Below are experts of layer 8 (counted from 0) of a mixture-of-experts language model. Rows are named router (the router's row for the expert), down (a neuron's output weights, with its number) and show model dimensions 256-383. Each number is 128 + 24 x the weight over its row's rms, rounded and kept within 0 to 255. Numbers have three digits each.
Before each expert's rows: "comes before" lists some tokens at least twice as common just after its tokens as in all text. This comes from a sample of Wikipedia text that the model never trained on. Tokens count by the router's weight.

# expert 0
comes before: ",", " (", "'s", " =", ";", " was"
router:125120116112153137140143149129128147139089119123106115108089104135148132161136112158132160150128153126153120078138141108152143126138145103117147062124163125116104114088107118119148172121123185137154119115166134160144110076141130092134179088118110127132135119118148112154135124116135115136132146132119137128109121139126164111119144136141125162139137074107150136136170100127162151122142
down0:171158157129170166071142137172117129140133129190164119158119115123126109163122125124108108103137120134093117126084141114156153140134131155116128120097159135109103139119158115115170191139110117151131106121121116130138159135140133098132130119139120132098111088105092106114109098197173141114150115087134137125164108134142119166105162122089160133114107141137110173136121161128131099140112
down1:142092095139117112119166136178165140136144171131154144096114159151157119150175083163119125099111153147126144136129151124129128129151132110082153102123131145134077139105131170088143108123148126114105133135125093126142140096139123117131120129144145113126141165124169094109140113134167138104097134129141122112148073115123104100098077145154110141106162105118116149142174095141138194128108
down2:088141113120117079177119113179079135117120121156129145177123170121142132129138122063165125139186145088106105094128141124145136134151118144114121125109128098147109163101121159138107115121092121123145140080149094151125110107149148096144097119124131120149134097149140123099129131160177151126074112124148178104102118122129113121103148126146156125084123121075144152133119169109104157133142
down3:143132063130129110052101124125147142142145130177130129111128110173143132129151065153108129089124116120097111147122145140094131120126106151147114151150170127088122123112127155124119134150095165148111127141152149101118180113117111121075126141127168118097135130151144173131135095095101140130143099099116086116143153141130144099109162121124157095104134140165125147117117108130111137127152

# expert 5
comes before: " the", " a", " an", " been", " well", " his"
router:135136120148139120115115161150117105166135133119103126158119144132169111111117089124155141158110128142152189149123112125121122117088132125143131110072098097116126090144135141147130146149085116145073136100132205111106147161153110102110106129130099095090129123101103118106151142163127134105115132140166120083115157100093132104131166132128116123121114120129154126111131126098163080115111
down0:118129106154107138134167108116120084153165125102131092099113146160123105133118133103150109145162146145163141162119162104138141122119159140190137149117115108121142136134114165138118077109108131137175114150136144076113131142092074141123134146150121179153097152147142140125125136090149133124124107111162149112168119157107144114091096143143144155146152172162160112066114172101153120135144
down1:103151138108102111125138127103138107142148109120143103138146110146110133113134149148117103098113124148109070138147114097118133116136151135111153115070175102123156137146092093120125144193112137100138128107168120147135149164128140087126097090160138122093118132136098122128120151128142146134120135155194140107106149130122172174137123107140134135121126152137167151124119113114200118145110
down2:094160128187125144125103140147128138185130162129103124094127084115086109125147172113158165130171132132110151116132111140134115118147132128123151150114164136121130124112119150104152179158135112113159143111126108158143164108120131146139144099112125136087163138100093128120135134109140138156125084128155128154133072114155164149104157128126175104135108104200139058122186113161169151122118
down3:116158148101144123169149126178104143150121132099160133128115112145144161155113157178064140147121133116143120122119123127093139138131115090114123081110119112121115102103177092121129114152126102103114131163123160156086158128123116068088141118134138126137106110128092130120179122156143129133126157134143083115117166133125141140166135091163159120136130116149151122149119133105069101149185

# expert 23
comes before: " the", "th", " a", " years", " his", " their"
router:130131109173125169112148126122146079106125130100101113078128125183114167130170105124158121095132124123152129103155095166110129133108117134123143115107105146150123109128131138139126120140111130125124093137122109098126116130129111134122093114116142125130173157178160134115110101120085159095124137086111154090133176129125129132098111101122124129128138126128127190142164156144086102155125
down0:133085127119152149132124160164153104083137131153141113144132118164121109141161120104121112072120146117114074137151127131115134120137104144109117146179116139119148166149170130110091078154134181143114097117143120112129115118108115145131106177129147106148095140159144125160116172146124172092125099089089121121154110120139176153131115125103137117103118155134138100108115117132142121154149
down1:142142108083153174140139164125135129126154149148103127137181155122126179150107127103139113172132108130107095094129148142114143107146126120118132129067133138123125150153119137105094171134153128121132104116135097140184139109084108133136101128143105108098126105112112098134145157098117164170135135157147103143150119130112097132091111130136149079109167123194158183161132125117137106125124
down2:131155097138166153142151151111118095118114133105150164147126131112112102101123120129109140167117147099113136120117138101108108106079132149118122133139109137142080130150097166141104103118141063137116121125145108133118127107167096160141127125163155140111123134140189099135097143132093159090114150113154128096133114119132132141107122123122156142138140087090078156071093152094139105097168
down3:057174135173128166096144165113153107142087113149148125115158100129128170110156113113160170144035144136136173101147114142103089145129120178131093126117133141144157120126125126102102151102102108133126118134115124126127122144123124116136105082089119145139123090135115099153143141168115111114103136161116141113100206127094153106150111141134099133137134164120123170126136151132116105166161

# expert 2
comes before: ":", "\n", "-", "N", "°", "W"
router:112176116153116122172122137101152092127123139099099113176154128122137123121128114122160113127145150162161118123088143129159104161146148164066070152169118144152147108105128113138173143124145161151113130095101126159127128100109142178109147138089119108139127148138128099166122134148106168139153149108139107143080131107145136105124159122136177120126097095100147095088145174092112149136150
down0:134129129077118130148167153118117149082156113153122173097140103091099119126087139149133139152094133095136153134143138117136121091141099095150172128113107125108122127141163109115105128081122092133098166151098127086137141112130123131105147084077090099138129103131139136144134112120160154124103156135146115167113184102089137119113141080139097149085110129158103175098185111111139097111128
down1:157109094142145130081093142123162109158123092143095129126131165135111140112176166128125117117153123133114117152138124129140079160118121088123161185127099123139152139124140120135128156115171123100120154159155116113125139143143080132086128140110144147125137131127141112130129138147151144135141079099121136111178123119148135149142143102136131135111145101119136125084146091107162112151154
down2:103092097167129145134158089138159142120111123135084180130122151150119133140142163119134116130121126098132135137100115179136100152119112131155089144101094114156119063132190149114102129115109140138113152148128108150123111160100134136117172157129097079159118105103151143124105179112122103102126113107174095152110120131157123125126139134146112149113094152121143148127130090167122131129120
down3:124168097142139105115164108039154095138121143162114128131159107102103129126158130124124118142098109115123156102128133127126144142108113125146141155156109130184139139154149141092128090102137149150146143156143151108114135148150155131159130134134130141124090137147126146115109100136130120140170104118121122134133110141132118113157111158113172086132132142096091108144113111123116134133114

# expert 10
comes before: " |", " ", ":", " Total", " JPL", " 13"
router:086121159081123117111148088122133069156108129152126122189188088131094119169091180144142156111102138143111152170112150119107119142131141170173108138126129142112145147116135165097153115127157114125106115142109113140114130129144116136136172186122131132121108126126113127075117139109140113105101107138139105141116081132108110128135110136128128113120126108149105109119110110118135103119119
down0:122103133113132193099136142119131150151103125077135100108109090126122094189140105124129157131144141152151116133114119144099126138116129104078113102139123103132113116152122135136151071115121131118189137125127143122097130181126118108166122149144141098137125146118160131153103168108102097128109129140150138103144151106113128117117124117118175140112149162127158155128114137134116122107160
down1:156130102106134144109148107097126130143129155107117131135113100157114089115126139123099111119164177133131103138136131120115105107136159126128156134139114099120166132147132101100181115108178114099126124155104146125159115150110129150109157134065136063103108130174103102076134135145115154132153129100107118101120140106130078131142142134154150119145112098138138166116135114087142108072157
down2:172131120099122118088157162049102082136044140101102100098119115146114123125143176118113185192190145125101091162162101094123114150111124155140143126136141145085111103116117143141143066134152138135124100117133139140145137148126153146134110142134113115136183168152134129118148109137136101081131162120127127141112164160118115113101133138125124135131076122093175129113126168164172128093115
down3:145105162129136104140120105106182146150150135122144158126126157148122142180118129162098135155068108151125154140101129114151108107120107089122165126115146088114144126127128125156104089103150078084096104170129154129149080141131115152094127122169173121127090137118133114125153097143143119094130125165084125106095102128139165154135110135137143121132168110152110136143116103157094123121114

# expert 8
comes before: " |", ".", "–", ";", "%", "|"
router:144080116129132095114122136122157120171122099154166093111130106159136123103166177106139152113112139147110135187144108112104137154115113127108141112106131116137123117146127113112102153125131137126126162149114087142140121145124145120095124158138091152150142107141136109074145140114135123139149152085169152125129129150078131118136081094119104116124111103110154118126132134130132115115124
down0:092139116135109123124119153103098097139101121139113142141094109151138167132151113108141104158149158119163182121124153134113121132133155123164133124122094122110129121139169139093089161147141101097143132085157123134130180118078125136140130156139133169126118107129118138136130132125153127158139110159114107119112147151058096112141110139126119144150141131130103153079149115151154175150136
down1:087120167081148126154123146141139118111134147138109110140119112131135139118152145178121137111165111133145120119119113117158100136105139147144119151124080153135173133113111159099114189152125148090113119158145123145123154163153134143097116134089127166160125099117129125149149129140141041160123137116106096128110180124094149194117109067115094101098120130085155115075145140106123133160105
down2:114155093161148127110149127157199130126162162177161119110093103112132126153126141124104135121130121125145113116140140107132144166122097076142113127115151141150108117136086123148110127145130092091109126152146137091105105097139132080139125132165093133103139149104122134071153137133127116156130118134097135136139133190121129181153131120122107108116145137119114101137143104140145114137157
down3:151108091150133102148122145122140186108107118089095155145122125138088127109160134133131110117136101144113144126119163131117120096144157173132159137136148141173099113114125096130104143126145154133127164134137126144103150130155098115094096160153147138147121106156151157133172144161095129182102166139130128099111134159154094113165125165125121106112116123114139125134121111132090149073117

# expert 34
comes before: ":", " |", "–", ")", "°", ";"
router:111192131128146092119103105105084109124087126134138121146098118151128108122169150119120160088121117120129086183110165115102126142140155136111099139117180153112145168115116113059138122113152157112142140094149119142114110109106158134133120131148096140151128123086109121139141126083149137119148136138141133131090169120123082089109100134101128136114129140099144102152144145119131112142124
down0:176126129150147083116122135133151157107078167122108124129101157156127124115160104109126137117174162127113159177143158111135117142150151115120069138134136109127119086116131087133138119094097108159037087147117163091112149097101108129098156116145119141174106142106098135077128113102141116138135084133087132145120134181131101133119132133100104113143130125143165121148158090136144129124143
down1:105133108122115140138103122100128137105141125118113136151120126107124140115104149105125097171129130120122131127121084103126115120137121148102113093193099145134131126124129102126064105132130096121149148162127118101099125131139119138177114168141136132103179138125131134133135065109138125145112192105107165167125166144188148140115096188148128117124104091128127096145115112109144145092127
down2:137121133111153128120122112047144108135110162128114144167155131151137133134147111101105101124137137102123097150149129140136096180105169132099135140130159111125177168103164117147093158095119146103137124163144102164098122081086174126120137112126132174116103123110142090127155121141104153123098157129128126086126113116141088144170081173144114143111116093186127140120112124155103136132091
down3:116156127141167114136166119096105142128116131123139149109139130149113145113118106152115053132106111103120138068116131156122095105126105120107148095138143147100140151137095176098134160117157136111144139182156137128138115138069147146105140127107138099117092133115098104131103146172100157155126138158181206117076151193153114121139121121155096142097096122134104168118132108162137144157130

# expert 25
comes before: " |", " of", " in", " for", ")", " to"
router:111147148119132130095054146115105123099126123131127117163152135114155138097115122112141168128125133139119125164107126096120132146149062141166136124144129099095143169145100071108100117134091149122119140143134101137135156121130107129142108138074120122122101108072125132137167089120155161153098145101073140143121128093124132145124115120114112125154097124092146113121110138100173142152122
down4:143103094103098121137112131113115122144139148118133113147135102138128134119128181099103139121113098089168102134204134100113123130125100096152126160114112143147133140153082089118119095142107152149159123142145174171130165126154182106094092106129113126103196135100136122089127059123168112118089140133137134119098152165133080149169144142139124124191121126149112138148114137125125108120123
down5:122120159097128106118154136130113153122128082119087116113127110159130124104136051117147136165130127102127083111158137126125146112122161137170130165166121120092136107144143091149103171151123125107165144123128096135118150109099107144108102118144118108104122068122104163124139143111121134141185151122140106167093129116079136137150124139129110151128106099115133133171143120106123142149112
down6:116133152116163169131104118118150099125104120120147133066134140148127112166112148107094108127116151158149077120143095135104130140121159097115167186113129113139107136144143134111134136129097133133150100110143085104117121135128117153108161127132124160136123145091150117154131081111148118159119118135117142092120124139120100106139149169116136138160134190122124159093146124111132140147146
down7:159063103156086115082124134121157145140103105120128135190121127121090147157105164105117157127099125132123162144106153156085104155114109132133130069135142150135136128147104137128145108156108134139102141117145156128127125110157078096128162111154139147160133119092114068160116133131121132125119092098115149123130095123111078149166137123129090153056123141118137146130115090151092140103137

# expert 3
comes before: ".", ")", "}", "–", "/", "′"
router:128133105133147092156135164147103104147096133137166099073112168187115151117110155090138147108128115129104092150122109121138113134141120101147120073094141131122106162107149132124115124128102139140153109118129155104149110117113164129159144126153136130144152149082128144161151095081129141135129141106152177114114112125132119133152137088126133100139161135141131134155113125164083120143130
down0:109171081149131097148114104130128102095176140148177093089131168152133152153147122129147112110147095128108099135100110124163125108093145134111147115130133144154144172148147162164128112085111119118104143115131061116215126139152117119115158123134128140112118125164130125107122122122123136154154124125153140094137124170092148134134149097155132104097186113118087126143114095118110136137107
down1:132151123128148137118137111108128139120140158102171112116145107153135150119115086130129067161159133194152132110114139139105090150128159153129159116088166133087121158159135105160098147130107129153154130124106133120111134175130132118173121143127159112074117163134139136147120111179136110070145160156106097129126041126084134150136109142119147134182106105153177157158138115150124121112127
down2:117066143149081135178108173177132093168106069093166131111114142165162140132092107094101136103160120102111116103118122112109127139126142114101115083144124130126098100135148077138106176136145123099151123149106130135164126119104116102152107087100136122118133127129140139149154121102157167155085110108145120104130121096151109139164127148154127120151146142146123123113127096125147140084146
down3:146091144146153148107113133132111151133148179142169149132126087070150131119119149156117122136105120114115150122120165106145141130118134148144132188148110102110087124095092119149157135130067141123112131160128088133137162145114133162115075130141105146118150146125118135090147086129151081168098138134150132112153110158167109130133126115139144139152121130131130148103126136145141125177132

# expert 29
comes before: " |", ")", "%", " (", "}", "/"
router:141103097093127105096126137126092125174133110085109175092135185162154124121138195096077149125141157103110107154137134121129174128125105135116144097119094127127123130120110137149102165111152141095168163142099140142156125123157116099124100148135161147135122132092122154124147128105129143128141151115092090100161137089106146115167086125131101147148135110095131101184105116178104114100145
down0:134057121147111140099099153102127114147170118120097124104111179163158107157112138137120081152113092142136158124117097134078114128118147147129154165141130136101148130087100106120115084115128123108155123128127127117138108096115160154145146121099135133113120160090104120136119151125094124133164137144120134157107111144168095135105139130084135092121138102149146109081163123100122104129152
down1:112080110162152101156134110177091134137141137130099176090140130133124126102138170105129097103151066121117133131107118149104158117175103145124136123134091114155092166133126130124149102116139159172131096142119165161164107142076141166078135135104125130137112136102181150140136120128101119133098089099153132110160076143144106136111124121168147163101138103161113171143148170119120132093101
down2:155149128192118120121149142118171138139118134143126127125113084130110138088139130085078105122130152137141086165093100136181122116122131112141126141096130100120116123170149119102103109120141183136129116114133131082134107149104170137129124110112145166100129114169142061117144143104131154182117109127137160117131130110144120114090104112125126115146158137184124100136154122099150152141133
down3:144146122114148106133143086135154130188121083167161118104148133122186106097084155114117175134136141163156136122098120150090138152130160098188111172115126113121112123146113138124107116167152095140161147119108137102118150106142117117106137120151108137117139079125106167137149090084109127118102145123132165127139111100121159130091190122154105116094118151146111086155154169132100116140150

# expert 6
comes before: " the", " a", " his", " its", " birth", " their"
router:147110149127129114120159111140116130121123158152140126132133124156102128151133129100153101087146098114136121089103130159152136132095072151132092154188096082110138138125135132138135148127114096129092164117117189156091125158158113117129112121108111118122150115121134098104124149115165174112140100102141137126147143124128117141078172099101123139106170134130062166110145134132142154129119
down0:098124145140154126145113126138163126101097134119175141115140089122088143127109133094122132158144159102116118136152162102133070103121153152100131153081152107145071114082096087139154146125170121107119151144118145138175173132114124129116166108103129132150130110140128163150112132133124123102118144164106149162152172139122114097134171105147186153129089119095115083120157163145106138122138
down1:166078147118183118096166140123136134102135155135125141132152134157131099117109142128171135134087169141082144117110172102132125094130137126137192132100124118101136150146129136095122137134101130117150137146167092114100105142128100145143123138096150170092135138134174095134129098121147132145112157133135099145148128125125093167125084148175141128166172103175070144152121113127130151124099
down2:029081145118135140138142151114139106149112087115088147122116156104158074117114122140123085118084127124115132112166121153121129070160134140116117147130120100132122112086131137137104078132108155102146161135154110137148099119116123132127083146091111118085112132094108133116135125172096137156101099144180167112145100109154114080124119165131135171131088170171100117127118140152119127107119
down3:115127189175156120150083142118104087168194140115122118154166134119131195105105113123132105151145078126126130125167143137051122165152126107122114118100128145130118196127159124101171118119104134132126129127142116167096139106144106133135126116105158129148149150151116207145112087150192109150130137147148123198132122127111096133104146153139129139113136161092137184143157106109140138096142

# expert 28
comes before: ",", ".", ")", " and", "–", "),"
router:145133152078136109101113116115087108117103147114089098090145172134148135154181074133097122162130134121104100085126126149119139126117138126134124158137141176113156141115141107149102147114169141145171147143139102145129152143083145145111116123152127128154118088070124138088118122118157117152133144113107129130124092118133095101165124108131135180143089108126192151091155137152174170156128
down0:148123111173152064139129159193113101130114162112101129136117142139133164111125144145112085163128120094157146123131083148138146130166082162122120159145160142132100104121110117118157124128109147086108145154116102159126113115159143158150155118133162151116152105125124136128112145129136108099146122085107170099090120098115127119143147132110141122176125101139136144113098073131131119145113
down1:105116144141103164061133090151119138136115151141115138070189124143152133115123144090150177153073141151128110154140104112128106131143126105094133177138131078078130125138125139175122115096123152139140094145125127102115106118160131164132137151172112109080124126151136120112139113142136208115140165122111132111084121111133119149139108124150124103117126131127145111144116162094121122132140
down2:166100163104148158134114142143088139125150101149101154121114169116146111146145156136167118116130111085138115088114119138137132147115124041143142144137117089133137139140184119161111136120129136135147163100140151159153173136111109149098072171140128127122117111189175122179127133120103154122158103112130123129071193109112110108129133129130123111159135103126156126105111147104122131150116
down3:105116127109113183146130144142121098127095173131112132097122133142123125143132119134098132113148089172134143105108147132134168108171137114119055106126106150164116109142145135149097123096133095138113105141150123138130099119126080111118109090121092100161155112113154117098132072086186149108102095161123121132142133177157121155155121097115149182139126123064124135102158111133102120159127

# expert 19
comes before: "\n", "|", "-", "==", "The", "==="
router:161113144100137098173119160127086139113174097095125166120147090133138144101153124143138078158188155159156160129138140125128119122090104097090163104111164053180123147127130174130139116162153154130138102157144131144149125178112144171117168095159084098077115149145111156164135098109141073133115113093123159151183101094108135148127122136163100084140142099153153121103157149116113117111123
down0:088082124190152108126143135146146137111121132146115139160098122104122104148126068158152126143146116185145197165146101137148128119158126094129121123124115149073139104076118112178139114113131117096136092144131109134104140169111107122130113089113128162109104141087121156132180127109141184153145151091118078122133141140131118111116159128117119133127094102158141121137124120118163121153158
down1:120143117071154131132126126145170099126201145101098099125129138145144138143144133143103162147142149146142132155115149144124134109142114127145153140121139136122133109079153110150164112139142158160098134150149111140132163102119118102164131103105144111109161144130094159116136158104124122098120160137101132163119166114123100160089095100121087115127130122105099117128153129143137115130136
down2:100133144132167122100128151096101094134107139092130096154139120063153142133144120110128171132126149153144116119129116110110145139141105116097131102112175106086189115145151067183126107136094130074112179108098102111072151117130096135141141125157120106146111132115103141121107132156140167144105142161118147154074125129144132114108133126049114153078086108170171119108091119156139151120127
down3:139126109161098149162178154135076157143167125085108078154094156124064138108109163099142153142107123140115113124146131122107109157087165153107137120084131139134096126151105197113086127138128118149123127101123158112124149123107122139145134166121165099124113143129106137134168108162143137155132121094102151135137140126158119158111151115108105122081154124161126130099111123111138082128084

# expert 31
comes before: " to", " in", " by", " the", " a", " as"
router:075109133156158169110104120119092125149120129112168156126097100115160129115095110151139132146154153137136145133148104119097150191117135183156113143139091140092131140108099124108179137153154124128141135139109106112104149111144127135138137133126159138107184095151138110135137109139131154082121134164108126146131144177144111075155117121121131108142125138098150098128149117092077115160129
down0:129130142111119113145089110136132128150137130146122106068119078085084130154145141152143124161105103147142140164166111129137113106160089111131185139135118110129152122095138121113102145117097134097070106166120130134163112105153109131139159130143142105144145153146134115154114128141114108098104154134115133158167127126087133136125169110130119118114121131139092135167100113150101105141087
down1:090130067169139134100166117121142142139135152135120155129136131063121123149092129115132120166118162123148119092152078118107108172120142145118106156131141131146119115113155160125157124165121091118087124127176070100158113162177119089099139144117150158141147152079110133096146129101141106121124152153100137121141091118115189127109120124145151134146152149129091114168063125065160112123129
down2:147130162141093107127139115145144141124079126080141121076082132146112146124140149140119122146141112131126158138116136151132106112120062154089113180130116082115126171129131161108119108125120177135148128144094169122096159133165136111144204115133135106150110145139132130114105098151133086122115098164133151167134098128112124109080129112153148098130124092107083173138148127131121132123157
down3:121135116154112119100145101126108133129196193092130138158204114127125132058114097067149126155110140127138120144083132141139095103121120136112138116130121122083075108130097146095120111121138173188172104123121133135120108157082130120141127162129140125120105061156154146129109119139158106161123102151142145139132144112139127118102115159152095121116109155166128093107102140131143120126123

# expert 13
comes before: "\n", " |", " of", " (", " in", " and"
router:156146133091129091186154127115122110174140103095093138123152117121153142101103134120104144132128159106120111121127132130103114148095154116123129144154138095124146086062122122122134161143157145140141099111143101173131121114108120166152137140130104088107111114123084144161135109109153115155174123127134128112130129099116180134121140131100119134110103176101170141116102129110142097152102
down0:115137115130167162083168091160137149141141157142147146079089139125126116121119138147135126164136110162162126131128103120106147171130145084096110098147136115140097132136192131132170063129152125106135157151122116124147146095130112107113167114128114143113118156109132145152132135097124115136121143101139105093154125153086133124130172110102128111123101126156105116187137148162175147152124
down1:111112156161182137138110127138142122119159148124143115079118103137142078092170130121144116174154109125072159120133130109170158133085122100120085123124132150080174102129162146100156097074113168094121116153096171093119113144124122149168137179109112135107104128130137147116163119146156139109201136129146124130146103102121125138122131110093136127110091154103141101118121144120136159118121
down2:129098173147163063135127129164169132154105144124120101110113122128092134086102085139103161127167131121134149163119112150062109111150097083144126106161127123116161084121115104092138088161150141135086117119092136077121116139098133147128140174133130115099115129136147115160148127098161105150155080157136134117136165128129136145104148172145138113091131092141075128109130099066109164117138
down3:151094110173123116123156133135136130137106167107161134093087101135107143159124113147143152148111157107122126128068153117169134121094118117126135113155139123156114127139140177152119104171143129091103143100137161165102115159189135129103142121106125130167140116129100152113124154118114106125150097124143154090124151151137101147116206097113090107119140132090117092134132136117105075125161

# expert 14
comes before: ",", " (", ")", " School", " =", " is"
router:130173092094131159127113164132117139145048124123149129139145195124157113132111103168109111152148203140107116107139165087192120101138171129138085168170152146122130094097119163102135161124153148150153144131172121161114160118147139164151155097152139133154126106114137135152121133153153116151126146181143123134130158111151125108133117094125130127123137148150136114142167135119119126120117
down0:093127110125117104110134156104136179129124082139142104116144133100085140165155156148171165068157102126095111130150127174110124133102093159126126125129118105119092119174135126135128120177112121118088120134110132116154149130115131123149124080106134144112092149115101169156134122154141151126107118122124124111079106120146152095133115137117159076109154105170159129108158152139123124109120
down1:139129135112162164093162107161113146122087122152147136162161155127142141136122146104133123105137170203118153123096130089138130085113125161124136142078106144175099107132083109109125088115132113128131119112131093109104163156123120107159129111128134123120169143127132096071081136124114134112132115136145124117083130121113163116137144143106104139108141139126124113070115127094122123142088
down2:122183125087117132138125134103131069150075099126090150104117133102117146128158151090171115111102142147140127117121097119106107101132165175097119192130127115054173135110131154154165129147128101118161179135083152125153124084128152144161136156128164136155125145104136122107129060198138130132147156144121152150123128150110125124127109149140136149145179121149169143137125146147153150110118
down3:135123125098099141111125088121125142141114155120180131127119136124131142123061129169135130106084141117124156173161114131134127097161117107102130119147103134128133089158164121102101097112117134123119170135139138101086142160160141079102110158117156145111131138129109159137148114095124123118128188171103096090148130107107133120115084143131155144143172119165059104143134111083141130098114

# expert 7
comes before: " of", ".", ",", " in", " and", " to"
router:146155149119081156130103100131112105120084097125121131091160122117108127150102115139098135120124150124138115104158141127081116124167118108123149132139132090143133088135133095141133084172115116142153096150116131182127148113118124134156107110114127135095112108064129151110117090155183135150118180154106161139137120101121159162135103119146141134133130167153216078128117139134123159134162
down4:113145111121134147136137103083157149158141095090131122108138102131118168145122082123121160162109126135127079109116135108071147120133135129110103194097129130122145118104182128146129121105159116123152161118110086125152127148109126127122130134099157151149119101120196128110156123104139127096169121167131116145129105128119157128092143112154132083122144103125145119120133102099175135173127
down5:145091102078134113143152107122127130133115139191121111179121100120087116137163155159152135132114128124138124108133127101141104103105125157150097163078089125130122122127121145125133169120131117124152127112092117112159152109131143112142143148125168129128141142156089108129172148086106116131133103143109118150123128143135124069117165157124115145151162142086082161143113135146098145103081
down6:160108152108133145119140131072191118135081115091157163092116136099086082135099126123104127121123161146112117115087171098132108090116167134113118136087091116144110121160113093145141127109114146077098082088136103150111146098135158118084172136127096095115155132117111134101164123124097098107127143140132136141136136140135109105129130105126168070129144133112142150140171125115124173107103
down7:145101131109121084171143094143099130098108152138129114102095115158107099105155154141148135145183149138103081159135108118147114099141140113138141159169116129155115183113141128117108105119151076086139114121131110139155161101137107110095135151164166128111115130173125133121137115165122128148132127115146150125120111121155154122169126137135122167079104121070111132085116141126139148165133

# expert 4
comes before: "\n", " ", " 0", " 1", " 2", " 3"
router:161155108124146112127135148146156150064155113147132145142110096104135149098132116127110092148138098095166164119114170119134085128136129116117141123092107144103126130151111101131146144132146099151179149148130175159125114136120148154147160152115141131129111131108138116142124122167069176123119136141111096117104103141107137113102121153154124108169113150132128095170091136153112160118117
down4:107144175128130117109145094095135134160098161162087126125096108117140110097121150116099148114089105140087160115128092082140133145116154141150125126144168127119147148130086143106141109123112128128142130145126143080137122130152097104108096112104151160138092158127127120120148169159096116152133134150177133093118116114176134104111130150118153103140136112114148137172153130151091184102078
down5:134115131113170113102104128128172108077109172124108121105137129130136134151102111074118114148088119140131103161108141126108148098186111104143115110126124124162109129129098146129130124114091139096104104124138122144151097130157151108128117122125123135093107170129128152103111101157109163102160073150121118146117146141085141071112112130100090167062157131109140164124115090098090178189135
down6:116116123156149110084127117128123134134132110148120125114144111091104144119137148125125131133143109106156199112100140167163095139145147098142109111090108099169183115112106081089166135117087141146135137147120130145115108110190187117121106104092149134117108154079106154137164109136085131121170125104129139107136156131099190128092140131153117096182128158125112142122145107135115098173128
down7:122125128168148115122115159150094141106133118112098142159128091148119132134141117123187179170069131131125181102115103127138120133109162113150100115148147122123096122153133101147144130154108112137126143085138076132123117165137118127127151144129145124155127094153150130149126083112148115105125149150079144121114081147146128151152134096120138121129136097125128167138133142137110149110149

# expert 33
comes before: " the", " a", " his", " to", " be", " that"
router:115112112148170106133127113125090152149134147142111122121073096173147146095096126117135156131125112106137175082124160127105103107128139146129152159150145138139126147108100134148145102173111110141120145114089131099102144079168128163150156106148163112131106139169099090149164135147109160132101130145087110150148097140153090102107129145118128172122140063095122125120144110097147132141132
down0:064109156115147149138130128135128134111147123142122132128101113049117155147130114147146147120114130123139148117101095104122156125098126126132159126120129148098128135152079093157123152160131122131109152150131100130125124104133146116112134121153145150107121095139119152123109154107103120114151120153140157118125107129143124131122139149138146168115148105064129135123108176095158119106121
down1:090135142113148147119124157138111132110140125069130177094130150086088127131133128190102107115124143135113129101111126114107112123157094154096107142121108069115137091101166119152109194091149138118128130149119154125136126125161148126145126121131126132111121163123202113143096175152089107182102130122131141114106145130113083091167137149117097134132129151125149154165138148093141135194085
down2:108144131173081130113152137125110119197155139126167136132140110083117099112121087164117123158122123108129141128082125138139090153109144181109110124152185135108065169107121125124149144109153133131090170084125110135138106094125100116150075151132093146110111108152080106118159142188075145116108138168133081095139162152115107125123105169078158130145139158080113131126094140161166108147149
down3:118108143130121093141119093148163147154136120153123121116142079096165128089138134148099122122135122126166149110117116098120133163112112141100181132129130118085121116089120154087134134097149088130122129120175155109097156108128162107072117089092109140086168128161134154143106137149190124141121141160177089128108151106107149153155114108115112138127129179147096083125092129096100155112156

# expert 20
comes before: " ", "\n", " 1", " 2", " 3", " —"
router:153130136146115099108140121140147130086108113104114134125153107084111135099118120143170115108139125127118160144103091146127097125112151112077161150135114139138139160140123159135134159083138118116120111139147142116152119095131132153141138130149133106152115142124124111135145146110087184124168119172160130107141116100181094128101134189126102121111085150113119122131147106101150134096117
down4:124102168117172107137143138154078063103152150090134107110150111114116128145128113168091126131106138140123140156119181108147117120125077115175098121139131128120140098096100118129136139140141099121156101147130166121094139129134112144157145103128139127107165165100106112123141146123141115129093127147133172099125135084127099190128131063161149129145118181132108102086133088131116132152125
down5:102147139094125147095146134101134050141126109138091150128114128191080137125136156130130143177131139116120120126118110134173125117140179180127122106103111093079164099125136107127139125120136117148113122122110087117118120113161120105124148128117118129115118157117120125157143136120114152120148158164127120150102196088161147133106114109096148154121115119108111137151175152081126109100130
down6:103180115117162152112114140077103155135133104106124133114118104108162122132083137151130092164151097143107102121138105140130127115138106157150138144099143064126148112096116104139117086103139129159118149116102133132101086149117106131111118150143163141115084107140123152104142117137095150172106135135143141120121162128118099150104130111117148124141125093130117127122120082133076113128130
down7:106114151198103079137099073112142111149084188113105181170142094170116167139127136183144108154122115123169133150148162155148132132130136153145143122113097138115158149118113158140151176176146163139147109135128137184162126159174144121136175105133134123172121128103138103106093105158114110131134134123121116083178118137090162113147096098159104125131162143108128119108131155137116134151100